config = dict(
    n_layer=11,
    n_empty_slots=10,
    normalize_top_k=True,
    balance_loss=0.00678,
    init_std_router=0.0245,
    norm_eps=1e-05,
    batch_tokens=131072,
    dataset='wikipedia_en',
)
Below are experts of layer 7 (counted from 0) of a mixture-of-experts language model. Rows are named router (the router's row for the expert) and show model dimensions 0-191. Each number is 200 + 20 x the weight over its row's rms, rounded and kept within 0 to 999.
Before each expert's rows: a language model's description of what the expert responds to. This comes from a sample of Wikipedia text that the model never trained on.

# expert 30
It responds to: Mid-word fragments. Short letter fragments in the middle of a word after a one-letter start, such as t-un-ed, bl-ast, p-ay-ment.
router,179,188,185,208,176,231,185,200,199,201,234,208,201,218,183,189,209,218,226,187,196,183,224,226,216,189,236,202,185,192,223,204,203,190,178,244,209,195,230,186,164,218,165,199,196,226,233,168,176,210,194,215,227,209,183,166,208,176,200,197,176,206,163,201,199,194,216,216,177,198,205,192,199,206,198,200,230,209,240,200,228,195,228,208,152,242,181,208,226,220,209,210,182,218,158,195,180,187,229,212,198,198,191,180,190,214,221,203,254,217,188,174,240,194,157,228,223,217,198,199,167,179,183,220,207,207,201,210,201,205,232,191,222,173,195,175,187,224,174,191,217,216,195,163,231,210,214,180,189,169,188,192,223,217,182,182,183,228,173,170,191,202,236,182,191,188,183,178,197,217,170,216,209,195,155,223,226,198,197,214,197,200,184,208,169,190,183,204,197,207,176,186

# expert 27
It responds to: Sentence-ending punctuation. Periods ending sentences and opening parentheses after names or terms, plus colons, semicolons and closing quotes, e.g. Parrish (born.
router,186,177,181,195,195,239,186,177,195,208,216,222,223,241,171,211,218,210,208,196,184,177,203,215,225,193,209,204,210,186,214,189,181,214,183,212,174,214,237,182,172,217,197,191,205,234,202,169,165,198,166,176,180,216,171,161,199,176,214,176,197,204,205,173,181,181,184,224,158,224,206,194,204,183,189,165,213,173,205,204,199,200,220,203,173,238,210,201,235,227,213,195,206,200,179,172,198,149,210,207,247,189,202,173,190,226,234,205,188,196,178,177,192,189,186,220,229,210,186,211,174,203,182,216,213,179,181,187,197,206,216,175,197,173,182,169,174,203,161,185,218,235,223,157,214,224,195,158,188,197,184,185,211,243,205,200,196,203,168,197,196,203,187,184,183,185,187,194,209,208,153,202,205,208,186,199,197,183,149,214,178,221,218,201,191,192,172,213,201,218,187,191

# expert 15
It responds to: Coordinating conjunctions. Words joining clauses or list items, mostly "and" after a comma, also but, or, which, who, while, until.
router,172,164,190,193,172,217,181,180,198,203,215,203,201,234,205,206,203,209,201,165,206,186,233,225,233,188,198,215,241,212,211,204,171,199,223,228,178,193,223,176,195,231,194,186,206,239,229,186,164,216,187,190,218,245,193,185,232,175,175,182,190,239,168,194,185,164,221,241,184,195,213,184,222,181,184,192,197,194,223,197,213,215,227,166,191,241,190,229,211,216,191,204,184,228,173,175,171,200,224,213,196,172,234,170,180,225,214,211,200,202,200,190,216,193,196,203,219,218,190,198,187,201,165,212,225,172,193,176,207,206,212,174,226,185,169,189,199,208,182,158,188,209,217,214,204,195,197,195,170,174,181,181,201,245,202,166,197,204,178,201,205,195,222,207,176,200,192,189,180,207,176,197,200,174,177,246,203,189,171,207,201,217,208,174,187,217,177,220,205,216,171,178

# expert 33
It responds to: Name-initial fragments. Opening fragment of a proper name, person or place, split into pieces, such as Mar in Marisa, Eg in Eglin, Ter in Terre Haute.
router,199,193,186,195,170,233,199,192,182,212,229,203,215,207,169,170,203,204,209,189,182,197,200,222,237,184,223,228,224,170,214,189,195,235,220,201,167,184,219,184,180,223,194,174,191,232,184,174,197,224,206,209,222,197,180,181,195,152,207,214,162,225,185,176,212,189,215,213,188,216,208,185,211,157,155,176,227,186,207,211,251,224,255,194,173,204,210,212,234,210,214,221,210,211,167,192,164,197,213,202,209,209,220,205,200,210,199,201,214,230,181,166,211,178,191,209,223,202,182,215,178,170,199,214,172,185,208,217,196,225,229,188,211,172,198,195,172,205,161,181,201,217,229,208,224,199,188,175,198,185,181,187,226,233,199,174,200,231,186,181,221,194,207,179,187,170,173,187,187,204,175,204,230,186,198,225,170,205,183,210,199,207,215,182,175,190,162,226,202,191,174,187

# expert 37
It responds to: Punctuation within numbers. Commas, decimal points, colons and degree marks right after digits, such as 12,741,024, .223, 8:10, and commas in dates.
router,191,177,178,190,179,235,193,201,181,201,222,215,219,225,185,169,191,190,208,184,186,185,233,226,215,188,224,202,233,191,209,187,180,218,210,215,179,221,217,181,159,216,187,176,193,218,205,187,171,203,184,198,201,199,185,160,201,158,188,201,194,219,186,206,200,197,210,198,173,193,216,171,199,197,189,177,209,188,237,204,204,217,242,199,191,253,187,224,214,202,200,215,223,223,175,193,188,190,229,207,243,193,222,203,183,217,217,174,230,219,184,201,216,189,179,212,202,212,188,206,182,188,194,225,218,182,187,211,165,229,224,178,220,205,181,193,199,232,195,170,186,218,190,180,225,217,190,177,157,190,184,168,210,203,191,181,182,230,185,183,179,218,226,185,196,159,187,164,171,235,177,217,234,185,152,199,175,200,169,214,215,235,213,183,176,180,184,220,229,209,184,190

# expert 5
It responds to: Capital-letter abbreviations. Uppercase letters and acronym pieces inside abbreviations and codes, such as SAR, MREFC, USA, ENG, and asteroid designations like 2001 YE.
router,202,177,186,197,198,200,187,186,153,197,218,214,204,208,183,194,189,207,216,176,206,185,237,240,210,189,208,210,226,198,205,193,196,250,184,222,183,219,220,185,163,207,161,185,191,220,223,186,185,227,192,189,214,214,178,170,189,176,188,208,182,238,196,179,179,179,210,208,169,223,232,156,190,194,190,166,207,154,225,203,207,215,227,177,195,236,165,205,222,191,182,210,237,234,200,180,183,194,214,219,222,185,212,183,182,217,232,184,221,238,194,182,205,200,204,238,199,229,213,213,190,194,188,199,226,195,186,197,191,217,203,197,206,163,178,201,189,229,177,185,226,220,207,176,213,199,236,185,185,171,202,190,229,222,192,194,169,220,173,163,193,232,215,167,201,189,188,189,179,239,187,231,219,206,182,208,192,181,176,210,172,213,209,190,166,210,203,204,201,210,192,174

# expert 3
It responds to: Infinitive to, modals. Infinitive "to" after verbs or adjectives, modal verbs and subject pronouns before verbs, e.g. difficult for him to, would, they.
router,177,185,173,212,200,232,200,194,198,193,217,224,241,215,179,201,176,191,223,175,178,192,231,220,217,181,185,212,239,187,192,176,183,198,205,212,193,216,198,186,169,214,208,189,181,198,221,189,187,202,201,209,188,247,174,184,197,179,184,191,205,220,183,184,173,180,191,219,191,190,173,179,217,179,170,183,196,197,225,171,183,190,242,174,187,225,182,233,202,193,221,219,228,246,181,185,180,192,198,255,229,177,190,162,212,217,217,205,200,230,152,187,214,191,171,219,231,214,185,214,188,194,164,233,196,193,200,198,194,218,216,202,246,181,169,174,202,207,170,170,184,219,200,198,226,199,213,202,189,182,196,211,203,214,203,188,188,233,186,172,184,207,225,187,180,177,191,184,199,230,176,216,232,199,174,216,191,200,184,208,186,212,198,199,184,205,171,236,212,227,173,166

# expert 4
It responds to: Mid-word fragments after prefixes. Short word-internal pieces (te, se, es, to) following prefixes like in-, re-, often in foreign names, e.g. In|te|ger, red|es|igned, Con|se|il.
router,174,162,176,176,191,244,203,181,180,218,224,237,211,228,152,196,176,222,202,183,170,173,236,199,214,200,223,192,222,197,217,178,194,197,232,245,165,227,205,167,175,218,172,183,193,212,213,178,201,232,208,217,203,228,159,178,198,198,178,177,169,203,181,188,183,203,201,211,194,191,197,179,209,177,201,167,222,200,244,189,201,223,226,200,179,232,198,221,215,231,192,196,175,219,185,160,195,191,206,218,214,179,194,185,182,235,203,205,204,202,147,178,188,186,180,222,229,218,194,221,187,171,186,206,209,187,185,175,182,226,220,199,210,190,168,178,183,215,205,182,207,209,189,183,210,220,188,196,178,186,210,210,215,217,212,164,185,214,181,189,178,202,237,186,172,173,202,171,196,210,171,222,221,192,209,208,206,215,202,207,211,192,235,195,180,185,191,217,190,216,208,173

# expert 23
It responds to: Single consonant word pieces. Single-consonant or short consonant-cluster pieces inside rare or foreign names and words, e.g. Mohab-b-atein, or-ch-ards, mir-r-ors.
router,170,198,168,162,192,232,149,175,199,213,229,223,224,208,187,205,198,218,215,194,200,166,222,227,231,176,217,210,234,199,173,173,190,204,189,202,190,181,212,189,162,216,171,179,191,233,208,206,179,214,201,225,196,217,175,185,209,187,199,157,197,238,181,179,175,178,211,221,189,198,202,179,206,201,186,180,232,206,191,219,226,212,235,187,191,211,196,226,206,230,200,210,197,220,188,173,200,174,220,205,216,168,204,180,196,227,216,228,222,226,182,185,193,171,204,205,234,223,198,200,183,166,164,208,188,186,168,189,202,211,203,187,226,201,183,183,208,203,201,187,190,213,215,163,205,234,204,168,194,193,196,192,213,197,181,164,162,205,201,197,189,232,202,169,184,217,173,181,224,221,176,206,192,223,182,216,204,209,166,206,206,206,203,182,168,240,183,226,207,209,168,157

# expert 18
It responds to: Person names and pronouns. First names and subject pronouns for people, often after a title or comma, such as John, David, William, he, she.
router,197,188,182,192,187,214,194,154,197,187,217,218,204,211,169,171,200,220,218,193,180,188,212,239,213,182,218,215,224,192,196,181,186,218,214,204,184,218,213,193,194,213,196,176,180,217,195,167,183,220,185,192,202,220,201,194,186,192,177,182,203,221,187,175,204,191,185,222,178,183,222,161,197,173,183,168,205,197,228,198,231,220,217,188,149,256,177,208,200,200,247,221,197,203,176,184,174,195,205,227,207,176,200,180,178,227,191,172,197,202,165,192,221,197,180,200,218,229,187,206,169,176,186,219,186,184,183,206,168,224,217,192,230,183,180,202,145,210,191,157,191,207,227,202,225,212,199,174,178,168,191,190,222,224,197,189,211,220,186,170,186,204,202,182,180,159,196,190,164,244,186,213,235,209,197,230,177,194,163,219,201,197,218,191,202,235,188,229,205,207,198,192

# expert 10
It responds to: Table headers and units. Table header words, unit abbreviations and numeric cells in stats tables, such as Result, Votes, km, %, JPL, MPC.
router,167,191,182,195,167,225,194,177,186,197,239,216,219,231,162,195,207,191,217,178,197,192,237,208,216,173,222,209,216,194,196,204,195,217,216,204,183,206,239,192,184,216,198,180,194,205,218,158,189,209,180,179,197,213,191,177,183,171,189,189,189,221,198,184,204,168,188,222,193,191,216,197,200,185,192,168,205,178,201,178,203,193,238,193,200,222,198,225,205,213,197,208,199,233,195,177,199,188,201,202,223,173,193,176,204,225,237,204,245,218,189,165,222,178,196,221,222,218,198,198,172,171,179,203,188,204,181,202,169,242,220,177,211,199,202,189,192,216,194,179,215,230,195,186,243,216,214,174,168,176,150,182,221,224,173,183,178,217,207,179,188,201,213,187,191,179,201,178,185,247,188,215,206,173,172,221,199,192,166,226,180,236,223,190,163,193,177,219,208,230,204,153

# expert 38
It responds to: Prefixes and short function words. Word-initial prefixes like con, dis, un, ad, non, plus articles an, a and the preposition in.
router,194,162,178,183,206,210,199,181,189,223,228,207,218,221,179,206,183,194,210,176,173,209,228,210,209,180,218,222,199,204,202,188,183,215,236,208,193,219,214,190,168,217,200,164,181,210,220,168,170,246,193,195,220,208,194,160,215,174,175,209,174,216,173,169,172,160,207,223,200,223,209,187,219,190,181,174,227,191,230,194,214,200,226,197,200,211,201,199,220,209,199,195,190,217,190,188,201,182,224,211,232,160,202,172,215,211,221,175,218,207,196,159,196,180,174,211,223,214,192,219,191,196,158,209,191,189,196,207,187,237,210,164,224,210,203,189,175,228,168,189,169,209,208,184,219,219,197,179,189,179,178,183,228,212,187,196,200,224,172,166,209,228,233,187,175,169,186,180,170,201,208,221,215,170,175,227,202,215,183,202,199,228,239,159,178,184,181,218,221,213,189,184

# expert 39
It responds to: Capital initial of names. Single capital letters beginning personal names, taxa or foreign titles, split from the rest of the word, e.g. D-ilweg, T-era, V-icuña.
router,190,194,204,181,201,203,167,172,197,230,222,209,226,210,176,186,218,175,235,173,215,211,203,238,220,190,216,220,234,178,179,200,185,235,201,193,188,202,219,177,182,210,202,179,173,224,222,171,177,217,203,222,216,199,174,171,189,171,163,198,190,231,203,181,183,187,207,211,191,202,191,166,182,185,168,169,203,172,202,197,228,222,223,194,198,200,181,211,217,232,216,195,200,226,194,198,188,186,226,251,240,181,214,185,188,222,213,186,190,230,185,156,208,188,181,212,220,209,200,225,182,168,195,197,209,171,221,202,203,204,215,193,213,184,186,175,182,200,174,155,224,206,235,196,222,244,189,172,173,187,185,205,203,213,195,188,176,216,194,207,212,220,211,167,203,175,161,197,177,215,167,201,203,212,195,239,176,211,180,211,200,226,220,200,187,209,196,220,222,209,186,151

# expert 9
It responds to: Media words, century digits. Media and entertainment nouns such as television, media, film, music, radio, plus the 20 beginning twenty-first-century years and dash ranges like 2023–24.
router,190,159,188,172,202,219,202,187,182,192,233,196,225,237,188,207,179,222,208,169,192,165,235,221,211,186,218,213,212,215,209,189,183,231,188,231,191,215,206,182,180,242,188,190,197,213,204,169,175,218,173,211,228,221,198,177,189,179,196,203,179,232,192,173,201,170,190,222,194,200,209,159,210,181,201,175,205,204,201,195,212,212,209,187,203,230,176,194,211,236,209,221,195,222,177,175,207,204,226,213,215,188,188,174,191,225,226,214,229,204,162,173,212,186,206,220,209,206,184,229,174,157,181,220,206,181,211,192,166,207,210,190,218,190,194,194,168,212,201,188,218,242,216,174,227,216,211,204,170,168,180,174,231,190,180,178,201,212,166,165,215,200,230,201,171,188,179,184,197,212,178,221,216,187,184,200,177,209,190,212,177,232,198,163,174,212,170,225,172,201,170,176

# expert 32
It responds to: Copulas and auxiliary verbs. Forms of be and have after a subject or auxiliary, e.g. it is, has been, appears to be, plus adverbs like also, formerly.
router,176,178,179,198,193,207,192,186,180,222,215,227,242,194,188,217,173,217,220,198,192,203,233,212,203,187,203,228,204,172,177,188,199,202,214,214,198,228,217,163,190,191,169,178,197,219,194,179,177,194,185,205,199,217,190,178,209,201,163,199,169,223,170,188,208,196,223,214,202,191,214,185,201,170,176,191,197,205,228,209,225,181,201,209,185,224,172,221,222,214,227,184,186,210,178,170,200,198,236,220,185,169,197,161,198,225,223,219,216,220,167,183,190,193,183,210,187,213,214,182,175,197,193,240,192,188,204,199,201,222,255,169,240,211,185,204,164,214,190,181,194,200,192,204,219,201,223,172,190,183,182,192,239,222,172,162,185,195,177,170,198,181,207,175,197,186,179,189,220,214,167,226,236,185,180,230,172,221,195,239,187,233,234,202,163,185,182,225,202,222,179,201

# expert 20
It responds to: Taxon names and first names. Later pieces of genus and species names in taxonomy lists, common male first names (David, Steve, Peter), and years or times in tables.
router,186,169,186,180,187,225,183,169,183,204,229,229,217,220,175,196,174,215,216,175,195,180,239,220,210,177,226,220,228,192,191,184,179,217,205,218,176,223,224,181,165,212,184,175,190,218,220,183,173,219,179,201,207,226,178,168,208,178,178,194,181,234,183,181,194,178,194,224,185,206,221,178,209,183,186,163,215,177,211,199,201,210,239,195,187,226,180,212,216,225,208,213,209,225,187,171,189,193,222,216,228,180,212,180,199,220,230,195,211,226,171,180,207,183,183,232,217,222,191,212,181,162,174,225,198,182,184,195,174,224,218,178,221,181,177,187,191,215,185,175,205,220,210,192,226,212,210,165,178,169,173,194,225,218,176,175,179,215,182,179,189,216,217,168,180,176,179,177,189,235,190,225,226,184,178,221,192,202,175,225,196,215,214,192,176,194,177,226,201,221,187,173

# expert 24
It responds to: Colour and size descriptors. Descriptive words for colour, size, material and compound starts, e.g. brown, long, high, water, re- in reworked, in nature and building text.
router,184,191,192,198,181,216,207,195,185,201,225,216,224,229,177,208,185,200,236,188,169,197,229,221,222,185,235,205,188,180,206,171,183,198,199,209,198,235,210,170,181,219,169,176,209,204,232,184,188,222,184,197,195,186,189,195,180,172,174,203,166,220,171,185,222,162,203,215,197,205,217,193,227,204,173,181,205,172,201,196,205,234,227,177,195,226,194,187,239,219,191,201,199,215,194,173,188,191,190,241,199,181,218,159,176,203,236,194,222,233,174,189,203,186,188,211,225,207,190,210,177,175,166,223,209,175,196,203,213,221,201,170,194,207,207,185,169,228,179,199,204,215,224,198,215,240,217,175,202,183,169,199,231,239,165,180,184,239,169,197,186,228,225,194,188,175,171,168,179,219,163,222,216,175,195,226,212,212,171,234,200,195,207,210,192,196,187,213,193,213,171,193

# expert 28
It responds to: Commas. Commas, including those joined to quotes or brackets, ending a clause or list item, e.g. Yorkshire, he took; guitar, producer.
router,182,192,206,178,195,214,191,170,182,203,205,215,232,229,181,201,178,220,210,198,165,181,211,214,236,196,201,229,214,189,214,215,185,202,217,240,198,229,210,190,177,207,195,192,185,231,223,191,171,185,188,224,223,182,199,169,187,178,184,205,183,222,190,181,192,179,197,210,152,211,210,161,220,205,189,202,209,189,228,229,196,217,222,172,179,219,203,234,219,220,234,230,221,193,200,193,187,183,228,236,221,177,213,174,188,229,209,204,231,197,194,185,185,195,161,262,224,194,194,187,174,195,188,233,200,177,182,179,199,222,211,156,218,195,169,213,202,200,208,169,195,207,210,165,209,211,199,191,169,195,181,177,204,188,192,173,184,219,182,216,188,201,207,172,179,165,176,167,186,223,176,238,205,205,189,201,175,202,178,231,197,187,219,186,175,199,195,241,181,224,185,191

# expert 21
It responds to: Closing brackets and quotes. Closing parentheses, quotation marks, braces and percent signs, mostly in tables and coordinates, such as 2008), km^{2} and °W.
router,183,182,187,194,172,228,207,188,178,218,230,214,216,222,182,191,208,196,190,174,197,175,228,212,225,166,222,202,221,215,207,172,181,226,212,226,186,209,203,190,169,206,195,184,182,211,228,168,180,210,187,211,201,213,181,175,213,173,172,209,180,236,198,167,186,184,197,242,198,194,208,167,220,194,194,189,198,184,210,175,197,204,239,218,199,242,189,237,235,226,226,208,211,206,186,175,196,166,205,212,232,186,176,183,184,242,190,191,234,209,175,197,204,154,181,227,225,219,193,200,175,165,172,230,186,191,188,183,191,211,205,171,205,175,170,206,180,204,189,173,212,202,206,190,222,210,234,170,170,164,188,204,212,222,178,197,181,207,187,174,183,217,207,173,191,178,198,178,171,205,181,228,204,177,197,211,196,191,171,211,210,214,224,183,179,207,178,214,187,248,186,181

# expert 6
It responds to: Role and relation nouns. Nouns naming a person's role, office or relation after an article or modifier, such as President, member, coach, daughter, manager.
router,192,172,179,177,195,222,199,171,193,193,218,224,215,202,162,216,193,187,243,150,202,174,235,231,221,190,223,226,199,199,210,184,175,212,209,221,205,202,216,173,202,183,203,177,177,236,228,176,185,200,213,202,204,222,197,208,196,189,197,203,177,237,188,193,210,167,189,218,175,203,226,208,210,161,190,160,217,171,244,202,222,223,230,210,176,238,190,223,206,212,190,226,201,213,194,175,195,169,216,196,225,163,200,167,204,225,208,187,210,212,169,176,225,181,185,215,214,225,204,203,177,174,195,219,215,204,183,192,178,225,198,169,213,204,177,187,188,202,200,169,222,211,204,164,180,218,207,199,200,160,180,195,217,208,164,179,186,226,186,178,184,217,220,181,152,165,194,189,201,218,169,205,206,208,189,207,204,200,182,227,170,219,229,201,174,181,189,223,203,207,183,211

# expert 16
It responds to: Determiners and adjectives before nouns. Words opening a noun phrase after the or a, such as a, new, same, various, his, plus superlatives, e.g. most notable, third-highest.
router,175,187,199,202,198,192,195,168,173,234,212,216,212,251,206,208,188,202,220,198,175,172,219,220,220,193,220,220,217,206,213,176,169,201,174,216,182,214,202,174,198,241,178,178,169,211,218,177,184,220,177,198,215,212,196,201,190,195,173,190,161,238,163,172,178,192,196,221,188,199,234,199,225,218,194,179,206,198,218,175,194,218,207,217,204,214,163,185,245,199,221,196,196,215,204,180,187,179,210,209,207,173,227,158,220,239,218,188,205,220,183,195,215,182,178,207,237,231,192,202,188,181,163,230,218,181,176,210,182,196,213,186,211,183,207,172,187,235,158,189,189,218,202,202,200,225,215,188,185,187,192,188,235,210,177,172,191,216,177,197,188,179,199,199,169,185,185,168,203,197,185,218,208,208,167,201,206,224,198,216,183,251,232,199,171,190,179,233,233,197,202,180

# expert 36
It responds to: English surname pieces. English and Scottish surnames and their middle pieces, especially after Mc, e.g. Brown, Smith, Clark, McL|augh|lin, McC|le|llan, plus street names.
router,209,198,197,192,180,211,199,185,199,220,228,220,204,215,160,196,196,221,229,184,189,193,213,216,233,167,221,210,220,177,219,160,189,195,200,227,199,225,213,191,170,221,184,172,202,210,191,180,173,219,189,201,218,230,181,193,217,195,191,186,186,227,179,163,210,171,190,223,199,194,205,177,224,193,197,166,221,167,227,219,204,215,250,187,199,216,213,209,224,245,218,224,186,242,186,159,188,191,224,195,206,207,194,186,202,212,222,212,217,204,181,198,220,168,180,247,230,228,179,213,182,183,203,225,201,203,197,199,192,225,250,183,214,182,183,193,189,204,159,161,196,210,206,188,251,212,210,169,210,189,182,197,221,210,198,183,201,218,200,198,209,194,214,202,177,180,175,202,180,237,206,236,232,174,186,218,186,215,197,224,203,198,205,197,176,234,201,220,201,222,157,196

# expert 14
It responds to: Line-break endings. Tokens that end a line or paragraph, such as a row-closing pipe with newline, sentence-final period plus blank line, or heading-closing equals signs.
router,159,164,170,174,197,220,167,180,178,204,218,225,227,241,194,188,209,201,211,160,181,182,214,223,220,164,208,200,210,180,214,166,174,209,227,239,163,198,208,182,189,226,193,170,192,228,231,186,182,201,188,211,200,223,176,186,192,180,191,185,182,198,184,190,205,186,208,229,194,220,206,178,209,195,165,183,224,181,212,214,228,196,228,180,197,230,190,213,219,232,196,214,192,230,216,177,182,199,209,230,227,183,222,174,175,210,211,202,206,223,202,200,195,184,169,200,220,229,179,216,169,186,194,222,188,213,213,200,208,221,211,185,211,205,200,188,189,221,193,169,207,234,210,198,232,242,228,190,167,151,178,198,222,247,176,194,194,207,198,186,205,228,218,192,191,176,206,207,205,213,203,227,211,193,174,195,174,196,167,202,204,214,212,210,166,168,188,226,177,216,171,200

# expert 2
It responds to: Row and line openers. First token of a new line or sentence: table-row pipes, list dashes, heading equals signs, and openers like In, During, According.
router,171,176,190,194,180,215,169,201,162,224,215,215,206,226,166,175,192,194,200,181,171,181,238,209,213,181,209,207,204,201,196,170,184,213,195,206,189,205,212,198,175,202,177,168,197,223,196,182,174,214,205,194,212,218,193,185,191,188,172,186,206,211,190,203,193,196,178,220,153,205,185,190,219,152,184,186,227,183,207,182,217,191,199,207,198,208,169,200,222,228,228,239,189,228,194,185,197,178,206,225,198,183,190,180,176,215,218,200,216,208,161,177,216,187,176,225,212,235,174,217,198,184,169,219,199,197,188,195,188,230,232,164,230,167,176,173,182,214,182,202,204,215,195,183,230,226,208,169,192,174,183,174,211,215,194,166,175,225,163,204,205,203,207,192,186,173,193,187,213,246,173,212,218,199,169,198,200,215,184,221,227,219,233,187,165,226,209,235,190,240,178,173

# expert 8
It responds to: Articles after prepositions. The word the, and prepositions like in, at, across, near, that open place or time phrases, e.g. located in the city, at the time.
router,195,169,201,175,169,200,188,173,195,224,208,217,219,238,190,202,190,200,206,168,163,194,205,198,214,175,200,222,219,185,224,206,177,201,180,201,194,208,212,173,189,209,197,178,164,230,230,161,198,205,183,212,214,192,196,181,193,190,195,194,174,209,179,177,209,203,190,202,156,210,192,173,223,199,193,172,238,185,201,193,224,202,203,183,164,216,188,233,224,226,189,186,209,220,160,184,196,177,218,232,216,181,219,171,199,231,204,205,211,205,193,189,234,166,195,198,205,229,166,214,164,182,175,231,186,150,204,196,194,215,217,164,227,150,212,198,171,202,198,198,182,217,207,184,210,236,218,195,205,175,175,212,215,227,208,165,204,202,182,196,207,196,217,191,204,184,178,155,216,214,192,220,221,208,175,223,188,216,175,235,190,205,207,167,174,229,205,217,198,223,176,168

# expert 12
It responds to: Slavic and Turkic name pieces. Word pieces inside Slavic, Turkish and Central European names, especially diacritic letters and endings, e.g. ș, ı, ić, ović, Vojv|od|ina.
router,188,174,142,179,157,217,191,174,172,208,225,238,217,204,193,210,189,188,223,178,189,155,196,217,189,183,224,240,239,193,204,204,180,213,194,207,178,202,212,187,171,199,185,182,196,212,198,181,158,207,199,201,205,181,191,164,225,192,188,165,182,218,196,179,189,167,202,234,191,194,191,178,219,159,192,184,213,178,216,199,214,174,236,207,197,208,203,197,209,224,232,212,216,248,185,178,197,197,216,203,215,181,209,208,188,204,210,217,225,205,199,181,239,188,186,233,231,214,183,192,174,190,180,215,203,187,168,175,196,212,204,192,210,157,201,183,193,205,191,194,200,226,196,200,210,214,196,174,201,149,206,178,228,221,209,165,187,201,185,178,181,173,189,184,177,195,190,199,186,233,177,221,213,194,198,224,165,220,191,250,205,211,226,187,203,204,168,228,218,203,199,173

# expert 35
It responds to: Directions and movement words. Compass directions and left/right after movement verbs or "the", plus verbs like moved and returned, e.g. east of, moved west.
router,185,159,199,203,163,223,183,159,188,215,220,219,206,223,172,197,199,185,206,180,189,206,222,225,225,185,205,202,210,205,195,190,192,215,205,225,181,212,227,191,175,197,181,190,190,211,211,183,190,200,220,200,183,216,189,188,220,186,170,178,167,223,201,200,181,174,212,213,198,196,197,189,238,169,174,159,200,178,204,188,203,219,242,171,204,213,196,240,228,226,207,201,219,219,199,182,193,179,225,205,236,189,198,177,209,223,214,190,225,214,187,184,215,192,199,229,218,250,181,189,174,184,179,225,192,171,189,192,184,226,217,192,215,200,187,178,190,231,180,185,179,207,217,197,221,211,224,167,185,182,175,191,230,204,160,169,191,225,172,170,177,231,216,190,183,183,171,164,167,222,185,202,220,200,180,240,196,214,181,243,175,205,226,187,168,180,184,214,215,219,191,180

# expert 1
It responds to: Infobox field labels. Field names and list dashes in infoboxes and taxoboxes, such as Born, Coordinates, Clade, Genus, PubChem, plus table separator rows.
router,169,179,199,201,182,237,180,162,172,225,249,215,224,201,194,194,174,206,200,182,198,208,219,219,214,176,219,202,214,177,206,189,188,222,198,218,180,200,212,150,169,203,198,150,159,229,233,188,190,195,196,197,212,230,172,178,188,190,159,172,189,195,174,183,215,189,201,227,157,195,201,199,205,188,200,170,206,188,217,198,196,215,215,209,191,219,187,237,223,221,208,221,194,217,181,179,178,184,226,242,224,171,200,189,181,201,246,213,219,195,173,189,220,159,220,220,211,216,196,225,174,178,173,205,220,190,180,201,177,220,213,177,193,212,179,181,167,227,180,202,190,218,212,192,226,211,214,209,176,185,167,195,218,207,179,198,180,205,196,185,193,212,209,187,184,191,194,161,195,227,192,226,210,182,187,206,196,203,179,208,218,202,199,168,184,193,146,195,218,218,200,172

# expert 0
It responds to: Layout and separator symbols. Line breaks, slashes, dashes, arrows, plus signs and quote marks in infoboxes, coordinates, lists and table rows, e.g. dd/mm, ″N, →.
router,173,179,181,176,185,221,201,185,180,222,221,229,230,211,162,181,173,198,200,185,180,198,229,233,217,185,217,209,211,217,158,183,179,222,216,221,180,195,225,173,183,213,194,192,211,229,212,191,176,216,187,194,212,220,170,184,222,165,173,231,189,207,184,162,195,166,182,221,192,200,207,176,226,200,170,166,212,192,196,196,201,205,238,191,206,222,178,201,210,200,192,227,223,205,168,174,187,189,221,223,217,183,206,188,186,201,222,216,207,217,190,187,213,171,197,221,207,225,193,217,172,177,179,231,204,185,201,196,176,193,231,188,212,172,192,190,180,233,172,162,198,220,181,197,216,240,200,179,178,167,185,193,237,232,206,171,170,225,196,173,199,223,223,187,187,169,201,195,186,216,189,222,239,184,183,224,167,197,172,225,172,216,222,198,179,193,184,210,189,218,191,180

# expert 11
It responds to: Mid-word Latinate fragments. Inner word pieces of Greek or Latin derived words, often before -ic or -ation, e.g. dict-aph-one, sac-ram-ents, mob-il-ized.
router,176,174,178,193,200,229,183,191,206,227,243,216,216,210,186,201,180,216,240,176,173,175,240,182,219,183,235,207,218,192,210,207,149,208,185,230,183,202,242,180,181,211,175,180,191,224,243,183,163,192,206,182,206,235,178,199,188,165,185,162,181,228,185,173,160,197,218,233,170,198,220,184,210,179,189,201,229,189,240,212,212,202,198,207,207,234,205,213,218,203,228,205,208,206,225,189,192,190,183,211,203,178,213,181,191,213,207,218,225,220,159,179,198,181,181,211,223,202,202,199,185,169,190,199,198,178,181,195,193,207,236,198,208,200,192,186,178,212,169,168,185,199,187,151,217,223,211,197,180,181,202,207,211,205,200,170,193,199,181,172,192,212,215,172,176,173,199,201,241,227,188,224,238,217,176,208,204,223,184,229,207,205,226,186,194,195,190,208,203,204,198,190

# expert 34
It responds to: Proper-name modifiers. Nationality and institution words inside multiword proper names, such as American, British, National, United, Democratic, World War.
router,196,181,195,215,163,201,203,183,179,241,223,209,203,258,193,202,197,202,238,188,197,196,215,230,215,183,214,230,225,180,185,204,167,201,181,226,169,237,230,183,188,212,201,195,203,219,205,171,169,212,215,219,201,238,184,175,210,188,190,209,190,218,169,176,189,156,201,205,187,216,194,184,207,187,192,156,201,196,226,185,202,216,204,184,185,232,182,184,207,232,223,224,216,222,204,185,175,209,208,205,218,164,215,187,212,224,215,173,232,217,193,168,226,158,188,213,219,226,167,201,183,170,181,257,197,174,203,202,180,211,207,175,190,177,203,187,175,249,190,183,235,219,208,183,217,213,198,192,199,185,172,190,238,204,181,195,191,218,171,207,179,198,196,166,177,197,186,181,194,213,199,206,224,192,179,203,200,210,175,209,203,216,209,179,192,209,191,222,208,230,194,171

# expert 29
It responds to: Nouns after determiners. Common nouns right after the, a, his or a possessive, such as idea, relationship, music, peak, member, episode.
router,174,175,218,201,186,241,178,187,181,203,224,221,242,232,182,201,189,184,213,192,197,177,246,228,210,198,217,222,204,194,225,170,179,192,209,213,192,196,218,170,202,206,165,189,174,252,196,175,181,202,161,209,200,217,187,178,196,197,185,187,156,206,184,197,200,173,188,201,177,212,209,197,211,201,211,183,222,203,213,185,202,220,236,183,189,235,174,196,201,214,238,215,206,221,194,174,184,203,221,213,227,178,223,165,215,247,210,193,218,225,165,194,213,191,185,195,226,221,194,198,140,180,186,238,203,192,178,199,180,237,207,191,212,197,170,171,193,202,206,182,210,227,202,202,197,205,217,193,185,173,174,192,212,188,162,188,216,222,203,167,203,207,228,194,191,170,196,175,218,231,160,232,213,185,179,224,209,203,201,209,176,211,231,203,176,196,178,209,217,204,207,199

# expert 31
It responds to: Census and table statistics. Census demographic prose and numeric tables: pipes, decimals, and words like population, median, households, "of" in "density of".
router,166,186,181,191,176,217,211,181,182,194,222,220,216,241,186,203,173,211,209,193,198,187,230,211,204,188,231,235,215,208,195,188,141,217,188,195,189,199,211,193,175,196,179,182,183,197,215,183,193,207,219,201,208,202,194,157,220,174,200,183,166,212,194,183,197,192,212,213,198,207,208,166,201,194,199,179,216,208,229,210,192,202,227,217,176,234,185,234,204,239,206,206,215,217,189,162,185,197,191,217,212,160,200,170,176,222,223,187,197,224,196,185,206,146,195,217,197,206,196,225,192,196,170,231,205,190,182,206,195,215,222,165,214,176,177,196,195,213,180,174,206,224,238,195,211,223,196,152,180,172,180,178,223,208,188,190,197,242,195,195,220,200,216,174,177,195,202,178,195,229,170,194,236,172,184,201,211,234,170,216,205,211,247,195,158,195,178,198,212,235,173,193